{"num_hidden_layers": 8, "hidden_size": 768, "n_experts": 80, "experts_per_token": 4, "d_expert": 224, "d_shared_expert": 0, "hidden_act": "gelu", "moe_layers": [1, 3, 5, 7], "router_score": "sigmoid", "normalize_top_k": true, "routed_scale": 2.5, "balance_loss": 0.000158, "balance_bias": true, "router_logit_norm": 1.0, "router_bias": true, "n_groups": 8, "groups_per_token": 4, "init_std_router": 0.0244, "lr_router": 0.00103, "vocab_size": 10839, "norm": "rmsnorm", "norm_eps": 1e-05, "tie_word_embeddings": true, "optimizer": "muon", "learning_rate": 0.0176, "beta1": 0.93, "max_grad_norm": 2.0, "batch_tokens": [65536, 131072], "max_seq_len": 1024, "train_tokens": 1042000000, "max_steps": 11258, "dataset": "wikipedia_en"}
Below are experts of layer 5 (counted from 0) of a mixture-of-experts language model. Rows are named router (the router's row for the expert) and show model dimensions 96-191. Each number is 128 + 24 x the weight over its row's rms, rounded and kept within 0 to 255. Numbers have three digits each.
After each expert's rows: a language model's description of what the expert responds to. This comes from a sample of Wikipedia text that the model never trained on.

# expert 35
router:119076135151119106144157127147113103124112121103091126159128100152150108111080113135144117145154177146144131144093127139160089190110157143140179103128140130175111127162155131123145126127154129103116168092137133108148144133124138112118094103092104128106114125139069117107122147145132176114
What it handles: Preposition at. The preposition at in time and place phrases, such as at the end, plus first pieces of names after the, like South, Tan.

# expert 5
router:143115103129123138114089145128129108137144120150117116124147069165121121123109131178138102144145085172148116097110119120108157119160127143117106150072136099132149091119091108184142121172115087110130205126157113110148112119145115136143136118138142120109108132093127133108137095106124143109
What it handles: Determiners before nouns. Determiners and quantifiers opening a noun phrase, often after prepositions, such as the, a, several, various, new, these.

# expert 24
router:201138179157158135162144149137087100147156118160088130112069132127112125063090100126098130116155149160120151144104142124135100101128160142126156091165143104175138143087137149115134089167155147125092091156120117156134125117115144090118128155073110145116142122157162115139174126126133137104
What it handles: List bullet hyphens. Hyphens opening bulleted list lines after a line break, as in film or people lists, plus in-word hyphens like renter-occupied.

# expert 50
router:192101143176087119082154108106103105123143080140096102157082166113123131073154102144111151099123139167136149143108108126116174151168134119140143118135130117172136135088118168117136115167159139145102084111138107155105105127129131129120134136110128141136107151141159145153158120130126116143
What it handles: Line breaks and list dashes. Line breaks after infobox section labels, dashes starting list items like "- Born:", prefixes sub, inter, and number words.

# expert 10
router:136136197135141110142105133129141130099094143150116107140120141108141184138118137105149130094110145113137112131163111123115144178130126167081130127161136130116105143139080108122162144145099143136100058144186161116144107104090153166105126137131139104107119119141091113115100152095160150147
What it handles: Measurement units. Unit tokens after numbers, such as km, ft, mi, sq, %, °N, meters, plus sentence-opening He, The, the and was.

# expert 15
router:152136129093120110142130148112170149081150123132098100135149132145145101146099127080136128129170163102135115150148134126129116150133151115074169116129112149124063117130156098137163117111136114107102155084124131129144143139139145148126122094096143115106111096161142131149111144154169172140
What it handles: Time nouns, capital fragments. Time-span nouns like years, months, times, season; also capitalized first pieces of names and words, such as Mon(aco), Le, Con.

# expert 9
router:150104150126106161141102140118148120156131111127133092146140089137110144152131150117147121091120092145107109116107136157142162153105122131123145101135123137127150133095141132162150137178135142164135112111168120151158132114131100112143182113186124102114113134125112153115097102104099084096
What it handles: Prepositions and linking verbs. Prepositions and verbs taking an object, such as in, of, using, contains, through, got; also middle pieces of Asian names, like Alagas-an.

# expert 43
router:173136122122125149151165122139137127080118143118151119143128125090146126091136127072134136140109085129133132123154156119116089128144132117164135149153114159132149104118158136133103138140155130141123103085133106119124113132100131086111159115127130131143120161060127090161147150139155148151
What it handles: Pronouns and relatives. Sentence-initial It and relative pronouns that, which, who, plus capitalised name starts such as Al, Los, John, Can(adian).

# expert 30
router:122137162135136137133117149129122128170149124125137126123113162131124140168206097151168093136117141102168124068137077147105122100128143128097112108124120146142115137095128137129151164120087131114160164149088124106111127105128126141148113123106123147112144129162115108122129123151108108160
What it handles: Infobox field labels. Field labels and year pieces in infoboxes and credit lists, such as Music by, Date, Apps, Coordinates, 198(4), plus "the".

# expert 63
router:126123132129099111145079143132160133133116181140112079154124120113116095071116153115074141165135129141154182090114109165104161151125104161153166149091128143132134096107137131095125095138171133115147129085141099123126136118095147127094140066150148114102098179185135141172112139112133159126
What it handles: Money and United. Currency signs and amounts ($, £, million, digits inside figures) and the word United in United States, D.C. United.

# expert 56
router:124118122104120075101108156156106141120122110096100158120172125127099175135087149130125156144100132092145123067089152149154134099160150106127128119131116109071137203153089105139152153153106144129117154164112102179095131142125108118183110084107107138130147099167137172134099142102102168147
What it handles: Year beginnings. First three digits of years like 199, 201, 188, in dates, citations and prose, plus occasional and, quotes.

# expert 12
router:114121148105135102128125161132132102109126144086075133140114115114142123151105144106120136102118110147096138183114158133177125103154101109138158158112139136116167128109144099164107144136109132122097160109137115081081119138115085111136139170127122113115114171159141140117204132129141083143
What it handles: Modal verbs and suffixes. Modal and auxiliary verbs such as would, can, may, did, will, plus noun-ending pieces like -ations, -ers, -ing, and == headings.

# expert 28
router:146137151128173182166137124133135104148104139131133110138133140156142136100126129108110150151122126173127136132077114146103086151159142129140115144091147137118139146133152160100151121146143124104132122120170146092101158108118121137111134124153127126154109141118142146095187147126162149172
What it handles: Clause connectives. Conjunctions and discourse words that begin clauses, such as but, however, because, although, which, they, plus commas ending clauses.

# expert 21
router:184147128097121103129097149126159115127166157144091132175170091144127153143086126103104122102162165129147105161165115141141134096123133174124168119133126136168162090159108166164113147124146166112121116112153132112122121097135107156156091150100124099135150130154171089136154141091125095165
What it handles: Space before numbers; institutions. The bare space before a number in infoboxes and tables (Height: 1.87, age 37); also nouns like money, funds, school, Foundation, Commission.

# expert 49
router:132162088127169122153137174139098140135088120134151110148142076085086124132154179145145134142137125120167120130121100145135078078110143142146098150117148158104155079103099114108182154125105073132126115113117095127126146149114108171164108124136151113165172169088110152076138139157101099106
What it handles: Country names. Country and region names in medal or chart tables and prose, e.g. China, Germany, Estonia, Anatolia, plus the word also.

# expert 44
router:082115092119170174157140129153148109132082096145099059162176130106120116147147116132104151119088141148088102142124149172083149094140115094095147123140130114083140113135108102137180125093147135105136114181141092158128087166139116147122173085123133126121114159125139136105104102138134124163
What it handles: Production and gaming words. Nouns like design, development, production, construction, packaging, -ing endings, Nintendo/Sports words, opening quotes, and table pipes.

# expert 51
router:116113172158120115153118117125118130069130142114129139143114137166125171145172173089065110142116111123098095081133107138149169098137132161179132129118141133135144117139142206098112116083182173121118105113146162162139134122137109140123111076096106099097148131135100109145101149138145119125
What it handles: Word so, odd pieces. The word so (So I kind of, so that), plus short vowel pieces and endings inside foreign words and math markup.

# expert 41
router:124114143131111132112158160141087119125083107154183101082151138122075128095133114159167124111111171112136190130075159106123122135149123110097123135140124140104146104130106131126112106087166095108146145120160142093133100137142149145104138077155119103138168176103092080114159078090134177110
What it handles: Coordinates and taxonomy. Decimal digits in map coordinates, No in registration numbers, Latin endings like -us, -idae, plus function words like from, without.

# expert 48
router:132102136137090146167122143130185146128148195149162126149104134165128103113133120124107157133121149126142161167098125148122130149129135164184158149102135122114123135122139153154118121126184143112120118075153127143141108128112165136106142098141105135113071153170138139133121139100121149104
What it handles: Mid-word fragments. Middle or initial fragments of rarer words and names, like indic(ates), H-in-chinbrook, dec-ip-herment, pot(omania), plus odd byte tokens.

# expert 2
router:105122097090124138127125129129134110107153137140145147114125144137158087134062165090108156130117114114130186130140141124133102147146152109177134160087161134125129147196132110117134110126172141126141108107113123101170127140108108086119142120131110104085091145139142129133125141156131111145
What it handles: Headings, dates, table cells. Section-heading words and closing equals signs like History, See, List, digits inside dates, and table pipes in results tables.